config.toml
experts_per_token = 1
d_shared_expert = 0
activation = "clamped_swiglu"
normalize_top_k = false
router_z_loss = 0.001
init_std_router = 0.0311
vocab_size = 50257
norm_eps = 1e-05
optimizer = "muon_variant"
lr = 0.0156
beta1 = 0.95
seq_len = 1024
dataset = "wikipedia_en"
Below are experts of layer 6 (counted from 0) of a mixture-of-experts language model. Rows are named router (the router's row for the expert), gate (a neuron's input weights, with its number), up (a neuron's input weights, with its number) and show model dimensions 0-223. Each number is 128 + 24 x the weight over its row's rms, rounded and kept within 0 to 255.
After each expert's rows: "mostly gets" lists some tokens that are sent to it at least half of the time; "gets" lists some tokens that make up at least twice as much of what it gets as of all text. This comes from a sample of Wikipedia text that the model never trained on. Tokens count by the router's weight.

# expert 7
router [145 154 132 161 123 118 135 124 146 108 111 132  98 139 146 115 180 131 117 123 129 145 186 146 145 121 147 159 181 143 107 136 158 121 146 136 122 152 124 123 157 136 143 131 141 106 166 139 121 153 101 107 126 110 140 157 130 144 156 100 175 158 156 165 142 130 136 123 123 121  99 116 105 116 143 148  96 136 128  87 148 124  88 136 143 144 116 163 128  94 119 109 164 121 121 145 103  75 124 127 131 156 101 151 139 105 167 136 154 155  99 130 123 116 162 155 106 129 110 148 140 119 142 181 112  90 131 115 106 143 104 164 172 121 149 190 118 150  74 126  94  80 138 133 114 107 116 112 137 150 151 113 134 164 145  93 111 132 119 121 142 160 139 167 140 147 102 146 151 147 138 155 146 169 120 140  84 100 128 143 105 136 133 106 113 126 148 130 140 142 160 119 120 103 150 158 163 124 134 167 148 129  96 138 113 128 154 129 137 106 148 150 119 111 137 133 133  50 177 141 125 123 128 116]
gate1 [138 124 153 171 140 130 106 144 141 108 125 134 140 162  94 115 147 121 136 147 104 139 138 176 109  98 103  88 123 147 133 115 126 140  87  87 154 133 112 115 126 131 194 137 145 142 155 156 114 134 124 153  95 157 115 113 115 130  87 100 119 163 113 144 111 150 203 101 144 145 145 120 123 140 138 121 121 119 129 145 109 154 132 130 133 127 106 146 146 187 151  94 105 149 133 141 132 155 166 155 129 135 150 112 131  95 133 116 117 105  91 145 165 131 160  85 138 126 140  84 108 132 115 132 119 146 127 155 121 132 149 141 138 117 139 168 128 128 110 171 121 115 138 125  94 159  94 153 105  95 104 117 119 109 122 106 173  79 125 137 124  82 127 177 106  92 127 138 130 189 131 141 125 143 172 146 189 116 181  86 127  92  73  96 154 130 104 142 160 118 144  95 132 206 135  96 169 116 142 125 133 128 129 126 136 124 111 159 133 137 142 146 155 106 113  97 171  95 119 136 114 109 108 163]
up1 [141 128 147 123 132 131 149 107 149 170 112 151 162 142 160 126 139 123 160 134 116 167 179  97 147 144 101 141  77 108 108 112 123 138 129 170 135 134 175 136 107 156 121 124 166 137 132 148 102  91 188 129 123 122 120 129  71 154 148 129 158 141 115 148 147 117 149 158 128 106 126 150 133 188 100 150 154 149 146 120 129 138 116  93 121 109 137 105 142 122 124 132  95 161 133 152 132  67 141 146 120 131  99 136  62  85 123 122 139 110 122 122 157 157 127 114 114 137 110 118 128 158 102 148 132 143  91 139 144  98 146 167 147 185 143 128 116 162  84 138 123  90 136 112 126 156 192 130 108  95 149 107 130 118  84  94 133 133 110 164 140 139 126 134  91  84 145 153 150 170 156 149 135 137 138  89 131 135 146 139  87 130  99 117 141 124 116 147 119 140 124 185 109 159 132 145 139 131 137  93 136 125 143  85 153 146 145 101 169 122 147 158 132 118 136  87 147  51 136 129 108 138  90 131]
mostly gets: " champion", " ESPN", " “", " RAF", " Eastern", " Mountain"
gets: " |", " of", ",", " by", " for", " to"

# expert 11
router [128 170 100 147 107 113  95 132 163 169 174 143 166 142 150 119 135 153 135 120 123 113 134 143 167 136 168 163 146 154 104 112 159  91 147 162 131 180 108 137 133 147 140 140 116 153 154 158 156 144  94 120 131 147 124 153 130 123 163 135 161 121 140 134 118 131 140 165 129 130  76 140  86  97 167 112 134 115 161 102 156 145 133 126 139 104 136 154 194  93 135 112 161 138 141  97 152  84 125 128 146 156 121 146 141 110 113 101 160 152 149 142 127 107 144 129 125 147 166 104 148 134 146 167 152 127 104 112 109 122 133 189 161 118 165 150 122 141  93 145  97 112 133 126  83 112 110 167 153 114 148 139 161 151 153 113 106 186 152 133 156 160 115 129 138 173 131 158 160 121 150 134 139 133 166 116  90 111 147 151 147 115 160  96 112  94 181 138 122 148 148 147 119 104 128 140 134 154 137 137 138 109 150  94 144 123 174 155 123  98 127 152 158 149 145 111 120  96 134 140 167 143 149 102]
gate0 [167 133  77 193 124 159 114 141 116 137 122 120 178 168 140 178 127 119 104 145 118 129  78 105 147 143 146 144  67  88 143 142 153  68 111 110  90 126 122 174 158 107 107 145 165 139 144 140  98 105 113 142  95 137 122 154 155  96 121 136 135  75 140 156 107 156 141 178 113 152 111 147  99 121 137 185 144 117 123 144 142 143 134 119 140 139 116 154 115 118 118 119 150 118 144  89 119 147 114 156 150 106 168 166 140 135 135 191  83  95 122 155 130  89  98 151  95 115 134 119 138 150 115 131 136 119 142 103 117 132  98 101 100 129 111 144 124 119 106 104 143 160 128 105 145 103 128 127 109 111 139 140 124  78 121  93 112 170 124 102 116 130 122  96 116 140 100 130 132  75 171 126 143 126 155 133 180 115 134  96 125 121 102 112 104 167  88 142  96 164 136 129 110 161 136 130 130 113 165 127 119 101 114 103 162  90  77 112 126 140 128 122 110 124 111 139 143 171 132 156 141 117 133 148]
up0 [157 156  99 185 166 150 142 123 124 106 156  75 122 132 164 155 117 137 119 117 111 145 121 119 125 101  83 184 126  93 113 160  93 121 143 121  86 156  86 176 162 110 130 155 139 150 165 122 108 110 113 147 113 128 103 117 120 118 136 123 174 125  98 165 113 122 164 107 113 150 102 160 122 111 132 117 147 101 159  89 109 158 136 150 129 119 153 147 106 131 153 182 119 131 126 119 124 164 172 143 132 122 116 143 146 121 115 128 100 152  91 103 186 123 114 134 128 147 121 111 168 154 132 143 109 134 147 142 116 134 147 147  86 136 101 147 152 108 154 130 166 118  98 142 146 119 132 124 121 118 138 123 135 109 107 103 115 131 100  96 127 119 112 133 132  94 112 184 136 114 164 128 126 112 129 154 208 128 128  81 135 133  84 118 115 156 110 127  92 152 109 118 136 148 117 117 114 133 141 121 113 122 144 166 139  84 111 130 133  98  90 143 173 107  92 142 108 132 146  89 175  81 134 151]
mostly gets: " Succeeded", " Website", "   ", " due", " its", " became"
gets: " of", " is", " was", " the", "|", " The"

# expert 5
router [119 131 172 144 129  98  80 117 149 140 155 121 136 129 152 102 158 150 169 166 135 107 177 165 160 132 160 175 119 127 125 157 133 107 101 117 130 141 124 130 129 130 133 142 113 161 125 146 162 117 119 139 151  97 156 167 113 139 149 105 153 140 161 126 151 121 127 119  79 135 125 151 132  73 147 133 127 111 131  98 140 111 101 160 141 120 126 176 129  81 124 105 104 108 126  92  93 136 147 134 134 125 148 141 120 130 160 128 166 138 132 156 137 152 142 151 139 136 117 125 143  64 141 132 130 114 118 117 136 156 136 104 195 120 157 151 118 109 105 161  72  79 174 153  80 151 134 106 138 130 115 139 129 145 130 134  93 160 119 111 128 111 111 143 124 178 141 160 104 151 128 152 161 161 152 126  97 137 123 127  97 142 117  81 109 107 191 154 136 129 160 179 153  95 120 118 182 134 146 173 131 111 150 113 100  85 191 128 126 120 169 162 115 126 137 151 139 136 119 124 144 155 112  89]
gate15 [155 142  99 111 149 121  80 149 108 126 133  78 134 167 163 154 142 130 118 136  95 145  99 161 177 130 110 138  98 176 112 147 122 153 126 168 115  96 134 149  69 112 126 116 144 117 119  68 156  90 138  79 147 133 112 119  76 128 118  97 167 167 116 137 153 162 116 126  96 110  83 131 137 168 123 148 147 123  91 120 167 141  70 111 146 173 122  80  99 123 119 122 134 144 158 123 137 108 144 131 110 142 122  81 124 125 112  95 157 151  87 118 100 149 120 151  98 136 177 121 116 149 134 135 129 111 133 128 154 122 132 116 108 110 134  77 134 113 127 113 162 130  98 150  96 115 133 122 138 101  94 104 128 140  87 117 145  95  93 139 141 145 150  90 170 117 135 129 110 103 172 122 130 104 108 117 133 143 158 137 134 125 134 123 125 117 112 116 114 100 139 141 146 132 127  92 107 128 120 127 123 121  99 148 152 174 167 152 181 158 121 108 114 122 165 177  87 192 119 138 137 129 147 115]
up15 [115 134  93 131 128 159 166 123 174 121 121 138 128  83 101 158 181 145 181 137  94 108 138 135 150 150 177 199 157 142 124  96 154 123 110 148 141  55 116 135 170 137  97  88 152 126 123 106 125  78 146 134 139 107 175  95  99 151  91 163 146 149 124 141 138 130 128 126 148 165 141 117 120 129 136 141 136 130 135 165 136 136 130 115 112 125 131 122 122 112 151 107 110 130  87 134 146 132 105 165 123 147 132 116 129 128 124 122 135  90 121 113  78 145 144 130 122 155 121 114 125 141 130 143  99 143 112  96 101 103 116 114 136 127 153 148 102 134 114 138 151 138 161 119 118 140 108  92 173 132 156 147 120 153 108 120 141 119 140 160 149 109 117 137 152 144 127 113 107 126 132 152 128 141 112 105  94 153 132 128 153  83 117 114 109 141 150 101  98 150 139 157 105 112 128 118 131 140 133 127  98 106  60 173 143 136 132 157 142 124  87 118 187 111 129 123 157 189 158 172 113 130 104 131]
mostly gets: " sold", " ten", " have", " seven", " Henry", " Se"
gets: " |", "/", "5", " have", " has", "8"

# expert 6
router [162 131 126 160 100 141 160 158 140 132 160 123 121 132 186 166 131 108 174 131 119  88 102 150 123 104 109 125 104 169 144 126 112  89 147 156 157 154 101 152 165 122 136 145 157 144 133 129 109 123 143 134 146 130 162 184 136  97 133 155 121 126 112 148 124 113 125 119 140 151 118 140 108 148 181 136 127 133 131 133 108 149 114 123 131 105 138 156 135  94 114 142 145 105 165 142 148 132 145 104 132 112 127 144 117 147 121 159 179 129 134 132 138  94 144 126 111 112  96 167 112 127 153 104 166 128 156 117 130 166 143 131 182 140 181 164 148 123 100 143 106 122 153 136 118 152 108 154 102  95 153 131  97 113 147 114 138 143 169 140 136 176 133 147 125 120 147 169 140 110 134 107 112 122 175 144  79 121 124 147 148 113 135  91 137 114 215 134 152 110 152 154 111  83 131 149 131 128 126 127 171 125 162 106 114 129 207 131 101  98 171 112 119 163 153 106 152 102 124 123 163 141 127 139]
gate0 [160 131 149 110 142 149  89 135 156 139 110 145 147 169 117  95 158  76 141 124 106 131 112 128 169 113 100  92 136 156 106  91  91 144  82 130 141 112 127 105 116 113 118  74 132 117 149  91 108 132 100 121 138  98 124 166 145 129 116 117 149 129 132 106 165 124 147 172  98 116 168 131 100 119  94 109 158 140 110 109 126 131 129 130 144 140 111  99 115  91  78 105 162 176 109 104 156 166  96 144 127 125 139 114 110 153 154 118 148 106 157 164 137 160  97 112 116 112 112 123  99 144 132  83 112 138 103 130 167 131 109 131 126 141 167 103 152 113 146 161 131 125 117 156  96  96 113 138 113 119 125 133 116 126  94 121 115 124 152 120 141 127 121 171 184 113 134  80 143 138 144 118 112  70 137 141 110  97 127  61 152 132 155  99 148 127 121 144 159 124 142 120  69 134 108 120  67 136 142 121 125 132 160 132 124 131 109 138 160 148 106 103 145 137  98 160 102 144 140 149 160  88 104 139]
up0 [153 146 163 145 111 136 102 106 123 146 161 156 156 120 118 136 128 132 147 138 120 116 116 120 138 171 134 134 138 144  99  96 131 134 109 139 113  94 135 108 129 136 111 111 182 208 143  75 137 162 122 125  91 103 128 125 183 137 129 118 150 120 147 123 145 134 143 131 135 145 132 110 116 147 167 130 137 140 125 148 145 154 156 137 114 122 122 145 149 144 124 151 114 155 136 144 138 133 124 180 113 122  95 129  91 147 172 121 135 106 100 159 167 108  70 104 122 130 152 116 114 130 116 116 102 126 139  99 164 147 126 139 145 123 140 123 134 164 143 168 138 126 122 160 171 114 154 150 166 113 106 190 129 160 106 151 137  93 135  98 114  73  95 137 139 131 130  76 143 153 162 128 153  99 122  89 140 113 114 124 134 131 105 125 110 116 177 125 156 142 132 122 109 171 110 143  67 130 174 135 111 133 153 108 109 135  92  97 105 134 100  96 155  94 185 159 143 128  84 117 151 135 122 116]
mostly gets: "present", "′", " During", " important", "History", " season"
gets: "7", " on", ")", "8", "%", " from"

# expert 8
router [137 138 165 141 125 112 132 164 124 142 158 154 163 150 126 130 147 161 137 140 161 152 101 124 154 137 123 163 131 174 110  92 102  89 168 130 106 131 126 109 119 126 148 127 147 158 109 114 140 139 151 162 153 130 145 133 144 127 154 168 148 154 136  85 108 106 118 137 111 142 110 103 123  64 169 131 146 115 122 142 108 158 121 122 134 141 120 153 111  96 130 146 147 162 168 125 135  91 108 117 114 120 160 124 120 104 124  98 139 130 131 139 123 105 111  99 119 177 149 119 136 125 124 140  99 111 158 140 115 149 138 157 197 140 144 184 131 133 131 168  88 157 138 122 113 110 107 171 106 110 141 128 112 151 143 124 138 113 118 128 135 181 105 110 142 111 126 129 152 123 115 109 140 101 163 153 139 114 116 107 127 135 116 146 128 142 146 143 115 107 154 158 106  74 125  92 104 123 131 113 125 128 107  97 147 127 179 149 105 153 122  78  99  89 153 102 157 113 131  93 148 153 108 122]
gate3 [138 132 147 159  89 139 102 161 134 140 124 151 117 141 109 161 115 119 130 132 168 156 131  99 130 116 125 118 135 117 154 179 130 148 111 129 118 123  73 123 141 162 113 103 120 111 136  97 120 129  96 145 170 131 118  94 114  90 123 103 106 187  86 136 131 151 143 148 136  93 152 137 156  78 105 131 110 151 128 143 144 125 144 119 135 132  84 123 115 163 104 125 152 120  94  36  60 159 146 121 107 160 168 134 134 154 156 141 111 176 105  98 109 122 133 100 121 134 159 154 162 132  72  94 161 167 135 129  97 109 159 142 168 138 102 159 141 137 111 138 128  87 135 110 156 110 137 157 137 155 107 136 166 112 129 146 127 112 146 143  70  95  94 153 134 122 138 134 108  76 134 118 151 171 106 152  99 107  98 130 132 118 121 138 150 135 101 148 112 120 122 127 117 128 148 170 108  98 137 164 132 138 125 136 136  89 168 138 114 125 167 122 127 131 110 145 141 138 131 138 152 116 150 138]
up3 [156 128 115 176 131 139 122 152 131 124 142 122  96 132 110 130 130 101 119 186 167 132 158 138 116 111 151 108 140  94 125 163  86 115 125 150 136 143 168 150 127 152 121 120 129 146 113 145  81 107 130  85 153 122 130 120 146 136  70 128 115 165 131 135 152 122 156 164 150  81 130 141 101  61 119 152 116 151 144 121 120 133 153 120 145 113  94 111 120 159 140 134 168  93 105  85  95 150 103 130  88 138 129 151 157 104 120 164 119 105 126 138 154 121 109  88 107 102 110 103 127 152 105 153 149 162 135 130 103 114 156 126  96 134 127 142 184 134 127 140  77 129 152 121 123 157 130 131 122 168 140  92 109 105 100 148  99 135 108 125  97 116 168 130 117 155 144 122 158 106 136 132 154 157 121 105 148  89 116 180 101 147 131 136 122 144 129  71 162 116 109 106 115 144 155 121 147 130 161 157 128 106 150 122 112 119 128 139  86 108 138 121 116 129 133 107 113 126 115 152 129 134 183 110]
mostly gets: " Coordinates", " months", " Synonyms", " Years", " miles", "%;"
gets: "\n", " a", "s", " in", "6", " years"

# expert 15
router [ 86 122 112 167 131 125  80 146 136 108 105 138 135 106 161 165 168 114 180 138 158 118 150 131 147 117 116 136 130 145 140 160 165 136 176 104 128 140 131 166 155 111 136 131 125 119 132 108 141 146 122 119 160 113 134 187 104 120 115 138 132 109 140 144 182  87 134 130 136 107  99 182 123  50 140 148 145 118 124 140 159 116  96 151 162 162 131 163 172 106 104 105 127 147 126 112 107 131 121 138 172 132 152 135 133 124 174 128 151 149 122 170 152 105 148 158 112 115 156 140 152  78 128 138 111 124  73 114 152 167 158 124 182 117 171 157 147 137 117 141  91 133 152 136  54 145 100 116 129 127  95 136 162 150 132 126 104 168 118 160 116 144 115 150 131 178 126 143 138 126 169 118 130 161 176 118 116 135 105 118  95 106 140  71 104  84 202 142 127 131 138 139 165 118 153 140 162  95 121 147 153  98  90 127  96 131 141 136 159 104 114 139 134 115 156 136 108 115 132 148 135 139 130  85]
gate0 [180  45 136 154 113 125 108 132 123 130 139 175 125 157 125 132 149 118  99  92 144  99 123 140 144 130 171 146 149 120  84 105  84 126 144 161 116  85  95 157 128  66 153 122 139  79 137 140 136 132 134 146 116 104 147 136 171 133 158  93 155 158 110 163 127 111 137 122 123 120 127 141 101 123 123 160 120 154 136 105 153 132 145 111 141 114 114 155 121  90 119 117 119 122 108 151 161 159 174 157 136 123 160 106 134 148 144 100 126 139 126 127 107 119 168 175 122 138 152 133 123 166 105 167 153 137 163 109 136 120 129 122 132  96 144  86 187 136 140 123 185 116 129 132 128 131 113 100 153 150 117  80 115 115 147 131 131 143 101 156 154 123 182 121 142 127  81 179 150  98 140 171 132 102 153 110 141 112 132 103 112 153  95 138 120 118 113 104 107 118  85 109 130 154 140  98 160 154 135 134 102 132 122 152 133 133 120  90 133 128 100 133 139 103 112 153 104 120 109 129 116 157 140 109]
up0 [160 118 148 161 164 130 131 114 130 120  74 112 130 123 157 113 121 130 143 101 124  49  91 139  95  95  96 134 126 119 131 117 110 122 123 102 113 118 140 151 149  88 134 119 145  92 191 119 108 153 149 120  70 133 104  78 129 144 124 147 149 120 107  95 135 131 164 118 170  92 121 161 123 130 138 141 133 122 156 123 171 140 133 148 137 110 136 168 128 127 121 138 128 123 143 132 126 159 132 184 146 122 120 111 115 116 109 123 133 159 143 114 121 131 159 133 123 122  99 128 120 132 161 151 191 136 124 136 124 105  95 102 160 109 122 165 144 133 152 122 123 111  99 142  72 148 123 155  90 109 113 126 107 134 171 107  87 135  82 144 120 120 154 131 131 121 154 126 139 126 149 166 150 145 126 173 179 125 163  97 144 101 124 102 184 107 107  95 124 111 104 100 120 158 147 152 126 114 129 109 149 118 147 115 135 158 167  98 121 112 152 146 139 117 118 164 114 100  72 151 139 102 115 139]
mostly gets: " st", " whose", "See", " although", " According", " CS"
gets: " that", " at", "5", " and", " which", " New"

# expert 14
router [153 117 150 135 134 128 125 140 118 139  83 131 108 125 112 132 106 121 193 154 111 104 126 125 148 114 145 124 149 113 149 119 130 128 174  98 125 163 121 186 101 113 150 149 111 160 136 106 160 133  94 107 122 131 118 122 120 132 155 138 112 149  96 142 116 106 137 145 124 124 150 121 103  68 178 130 116 100  93  98 133 128 107 133 139 113 154 148 132 128 127 108 120 110 126 102 141 117 157 164 139 139 137 132 132 134 167 135 147 134 129 144 109 139 112  92 139 137 169 117 151 133 139  94 147 148  84  87 107 153 139  94 117 119 145 186 112 131  82 127 116 142 159 156  98 104 149 109 108 117 150 110 132 139 155 127 122  97 147 118 133 153 104 141 143 114 121 171 144 142 158 113 144  95 171 109 115 114 136 135 151  83 164  84 133 112 160 132 106 137 135 119 160  83 135 115 124 159 152 133 119 126 169 150 120 144 173 187 103 148 113 127 151 143 112 127 132  89 136 145 124 153 116 124]
gate0 [113 144 132 135  86 145 128 106 108 143 158 104 149 183 108 120 157 144 131 152 125 155 168 128 129 145 141 121 119  89 100 180 127 106  76 111 135 114 117  66 150 117 156 117  98  91 115 185 157 106 132 148 128 177 124 170 132  61 107 141  79 130 108  99  99 148 158 163 165 120 124 145  84  99 133 113 113 130 157 160 127 127 149 158  99 153 136 151 157 170 126  77 129  45 133  97 131 141 146 147 129 133 129 109  89 115 168 143 115 137 142  93 111 150 120 111 124 136 138 161 132 115 165 131 108 133 142  94 154 125 195 142  94  94 127 103 122 104 110 125 127 115 111 126 136 112 142 137 133  96 119 158 123 144 107 172 113 150 154 114 138 169 105 119  99 138 183 135 155 126  90  97  98 147  89 149 116 153 116 124 115 138 149 106 155 121 157 128  72 101 123 148 140 127 144  81 142 138 133 121 128 171 170 103 122 104 140 134 118 140 136  88 133 151 159  93 153 132  92 111  78 102 141 128]
up0 [157 167 157 146  98 147  88 121  77 133 189 118 157 183 107 114 151 107 123 136 136 138 196 157 103 185 137 120 146  80 120 153 124  90 121 145  67  91 126  85 118 144 123 139 116 113 108 158  99  86 122 133  71 143 125 167 161 129 104 132 146 119 131  95 111 156 104 118 156 198 138 148 129 117 140 145 133 127 131 142 156 157 135 182 105 146 152 103 108 135 171 119 154 103 143 164 120 105 110 133 125 129 103 124 117 160 134 113 126 175 126 133 119  98 166 122 108 138 125 167 141 160 115 133 124 127 148 141 110 117 141 122 123 102 127 106 148 135 141 148 118 130 105 155 107 116 118 100 159  94 143 197 116 132 115 121 106 143 132 100 126 121 139 167 124  77 111 105 198 132 134 122 131 145 119 138 105 123 127 124  95 132 140 107 155 124 135 122 107  75 116 157 132 134 121 128 179 195 114  90 142 146 137 121 131 137 155 153 130 150 148  90 119 134 145 139 159 147 138  66 132 149 112 129]
mostly gets: " No", " MF", "|---|---|---|", " DF", " In", " new"
gets: ".", ",", " in", " In", "th", "–"

# expert 3
router [127 138 138 187 139 112 129 112 125 112  94 135 154 132 144 148 172 166 172 141 165 114 124 133 120  87 161 159 173 157 158 122 176 136 167 109 118 134  99 112 143 132 137 127 130 127 114 141 135 134 127 129 160 111 144 150 120 132 114 118 159 137 138 141  98 113 144 146 127 105 173 167 118 104 125 101 130 123 148 131 157 109 138 121 142 130  95 162 117 114 133  93 148 126 128 134 171 133 166 148 114 174 126 126 134 132 112 117 123 130 109 112 137 136 171 136 166 118 167 107 118 105 117 136 166 116 138 133 148 166 120 187 164 123 132 131 133 160  88 145  83  84 145 121  94  73 123 145 147 131  99 111 121 170 161 103 116 121 129 120 115 189 145 134 134 163 125 171 117 122 159 115 180 112 115 150 100 119 128 149 126  72 166  75  94 119 168 119  79 134 120 147 146  83 145 106 170 151  99 123 150 130 160 127 139 139 198 138 113 111 162 165 140 159 161 129 134 127 137 131 107 150 139  78]
gate6 [159 143  96 113 104 111 138 126 137 123 111 144 139  94  94  80 125 119 134  99 138  75 136 133 128 123 129 147 117  89 127 106 144 146  96 146 131 154 155  98 103 114  92 139 149 102  98 152 109 106 116 140  84 129  89 137 146 141 138 144 167 136 114 105 181  78 131 119 133 112 106 108 127 168 124 132 133 144 109 161 107 138 135 106 141 135 121 142 143 137 126 148 118 114 150 106 143  82 130 134 132 128 116 163 125 151 117 128 135 120 124 151 162 120 109 143 138 122 182 153 150 109 136 156 117 110 101 115  96 130 178 123  72 161 178 116 136 150  76 115 131 116 148  86 131  92 123 176 103 110 147 142 133 160 115 128 129 155 123 128 162 166 122 122 115 150 155 115 126  99 101 133 135 148 142 121 132 171 122 137 101 101 169 153 131 167 127 123 122 160 150  95 118 158 147 102 120 129  73 128 171 105 110 154 148 125 108 167 102 134  97 162 127 153 191 142 126 125 124 128 119 144 159 153]
up6 [111  94  50 121 131 143 187 150 153 133 134 139 117 135 135 118 123 114 166 124 149 120 150 172  97  86 168 117 116 107 135 109 146 125 137 135 115 120  91 156 123 152 149 139 113 135 140 121 113  97 126 130 120 113 181 178 145 137 142  97 145  80 125 101 107 122 112 113 153 122  93 150 131 121 103 157  90 104 137 134  87 107 126  90 127 170 119 136 106 162 131 141 169 137  94 133  98  77 107 150 132 117 146 120 111 127 110 150 134 127 104 111 164 128 132 128 139 162 184 149 152 114  87 139 125 109  82 144 126 142 133 135 119 169 136 126 119 145  94 146 112 102 119  75 160 144 111 112  81  82 101 162 135 139 135 126  96 142 131 172 106 150 115 155 119 134 122 152 162 110 107 106 123 143 146 107 171 131 152 118 149 111 134 127 123 129 143 146 151 119 132 152 120 153 139 147 121 149 104 133 138 168 104 173 138 136 134 158 101  95  80 125 130 102 128 135 181 122 131 127 114 128  93 153]
mostly gets: " They", " York", " man", " they", " cross", " London"
gets: " ", ")", " he", " He", " they", "3"

# expert 1
router [118 115 114 180 122 141  92 186 118 113  99 156 114 105 111 128 140 159  95 130 130 138 133 127 165 143 181  98 159 113 154 127 141 101 147 116 109 160 133 131 107 135 133 131 134 141 145 174 105 149 107 146 110 116 141 156 134 153  93 161 108  97 146  99 130 110 112 132 147 132 126 121 115 131 115 108 110 149 119 147 178 105 116 103 119 147 140 108 127 147 125 102  87 100 148 140 170 175 154 146  94 148 130 133 152 143 145 156  82 134 141  89 134 124 107 131 154 106 153 121  88 124 115 141 134 166 109  71 114 122 121  82 120 122 125 111 146 159 139 154 109  89 162 128  80  98 114 155 123 147 121 107 131 182 195  85 104 114 141 144 126 120 115 108 130 195 165 120  86 126 118 152 152 184 115 135 110 147 126 105  91 132 151 142 116 166 178 120 107 162 122 116 106  77 110 106 129 108 122 126 119  89 129 130 146 124 201 116 164 125 151 145 160 144 154 152 127  52 113 128 141 104  96 126]
gate1 [121 191 150 134 143 127 120 139 171 126 142 110  84 129 150 137 130 118 134 117  91 159 148 161 156 101 130 130 128 118 141 118 153 153 143 165 122  95 116 102 142 175 156  89 159 188 136 147 121 126 103 148 101 141 103 158 111  88 111 148 124 135 147 126 128  57 163  93 158 160 139  94 122 124 132 115 116 158 136 139 119 138 144 155 128 124 136 129  94 138 134 101 101 148  81 143 181 183 138 149 126 101 139 139 151  95  98  86 180 121  93 111 105 107 163 101 146 131 136 146 161 106 119  55 136 136 155 117 108 128 130 134 150 118 100 121 136 160 119 121 110 138 159 117 152 137 120 131 118 180 159 121 130 142 132  97 122 115 139 134 147 143 133 102 115  83 136 127 178 145 146  86 163 120  83 121 171 122  94 132 151 158 126 102 136 114 123 111 135 119 104 128 122 101 162 138 131 135 115 141 117 107 127 113 150  89  69 107  97 136 145 171 146 138 135 153 125 175 131 103 157 142 115 142]
up1 [132 181  62 163 148 165 120  89 161 145 119  95 134 152 143  88 118 116 114 130 109 154 148 131 128 157 144 147 128  93 147 145 171 103 184 110 182 160 122 112 134 177 149 108 110 124 146 118  85 130 133 144 140 126 140 129 119 131 139 127 111 130 134 109  93 116 130 125 160 109 151 119 143 149 115 113 124 134 135 116 118 141 163 108 143 115 146 121 144 130 128 166 122  99 109 127 183 161 135 165 164 148 144 119 131 157 117 128 137 140 139 116 123 120  98 113 121  97  99 121 160 109  86 142 148 142  98  96 116 118 167 132 202 125 111  72 105  76 131 108 167 145 115 151 133 132 129 148 130 147 186 121  98 149 157 143 118  91 143 173 129 164 123 127 124  85 130  81  65 110 128 161 142 120 141 117 119 145 141 118 138  98 141 104 152 117 148 124 118  85 107 101 108 135 101  91 129 118 136 151  83 170  84 111 133 154 120 138 105 165 144 129 128 166 127 138 123 108 159 137 181 154 125 124]
mostly gets: " also", " later", " Home", " east", " instead", " Release"
gets: "2", "0", "7", " also", "6", "3"

# expert 2
router [121 143 112 117 121 110 130 123 126 152 153 120 129 139 155 123 164 114 180 135 160 132 145 114 162 147 144 153 146 160 142 143 157 138 114 111 122 160 104 118 168 126 114 122 124 153 117 137 131 145 141 115 122 168 143 162 133 142 116 127 122 121 151 140 149 112 128 151 101 152 115 128 153  73 181 150 119 114 150  79 149 151 107 140 122 143 170 164 159 118 140  88 180 164 134  95 112 101 137 128 147 134 116 142 137 112 122 100 165 173 117 154 112 102 132 140  82 133 134 124 146 152 168 140 121 129 154 118 128 150 138 140 124 146 177 183 127 123 112 114  84 105 152 164  76  99  92 119 140 104 127 152 102 133 142 147  90 142 136 139 135 179 116 131 141 174 113 161 124  97 163 150 128 114 121 120 123 126 131 103 123 128 161  81 140 109 181 123 133 147 135 161  99  90 147 137 148 129 160 141 159 128 121  86 147  90 171 144 115 119 171 128 154 122 144 105 126 135 142 132 141 142 172 137]
gate1 [166 133 116 117 149 128  93  85 138 125 129  91 116 128 126 174 105 153 140 151 125 128 127  92 136 141 118 119 166 146 131 134 104 190 154 124 173 128 108 111  93 128 142 115 126 166 116 113  96 137  80 120 137 197 128  99 148 147 144 122 160 140  93 116 138 113 132 116 143 145 119 118 112 122 127 128 156 112 142 150 122 135 118 158 136 138 166 132  90 166 146 109 137 199 156 125 185 127 154 153 115 121 158 125  79 141 101 123 134 141 105 141 119 138 139 114 120 115 145 108 128 105 149 145 176 136 139 158 109 127 117 163 126 145 129 124 113 129  96 101 125  55 107 152 165 176  86 105 124 125 137 131 104 108 131 138 149 134 107 120  91 120 126 129  84 111 109 159 114 128 146 139 125 124 132  90 148 107  94 167 161 107 123 158  94 147 111 100 171 124 146 168 129 116 126 156  96 111 131 157 119  85 143 124 108  77 116 139 149 113 136 122 133 137 136 155 113 159  99 131 145 146 168  85]
up1 [151 143 186 133 116 118  93 126 120 141 154 133 166 154 147 148  81 163 141  92 151 120 104 110 116 128  95 122 173 154  81 155 121 129 104 149 129 114 101 169  89 114 134 126 164 176 131 170 155 147 126 160 118 183 136 102 142 163 172 155 150 135 100 174  94 140 147 111 174  85 129 164 119 183  81 125 154  84 164 113 143 123 128 107 139 139 142 135 116 173 118 139 125 112 120 152 127 161 115 105 139 112 131 181 108 139 106 140 131 142 132 148 123  98 128 175  99 120  97 111 136 112 124 139 156 129 156 145 136 100 149 135 185 150 143 140 118 141 129 107 126 158  90 124 118 114 131 102 132 125 127 111 103 124  94 158 111 109 133 148 129 147 154 119 112 144 137 193 115 153 142 125 174 136 113 162 119 104 102 115 152 123 154 114 125 169 196  90 150 137 154 114 130 104 131 149 156  92 118 119  95 121 139 144 122 117 134 155 146 128 142  87  99 202 145 123 146 155 185 114 112 151 181 134]
mostly gets: " Mak", " Eric", " Trans", " H", " Bat", " Han"
gets: "-", " a", "|", " H", "T", "P"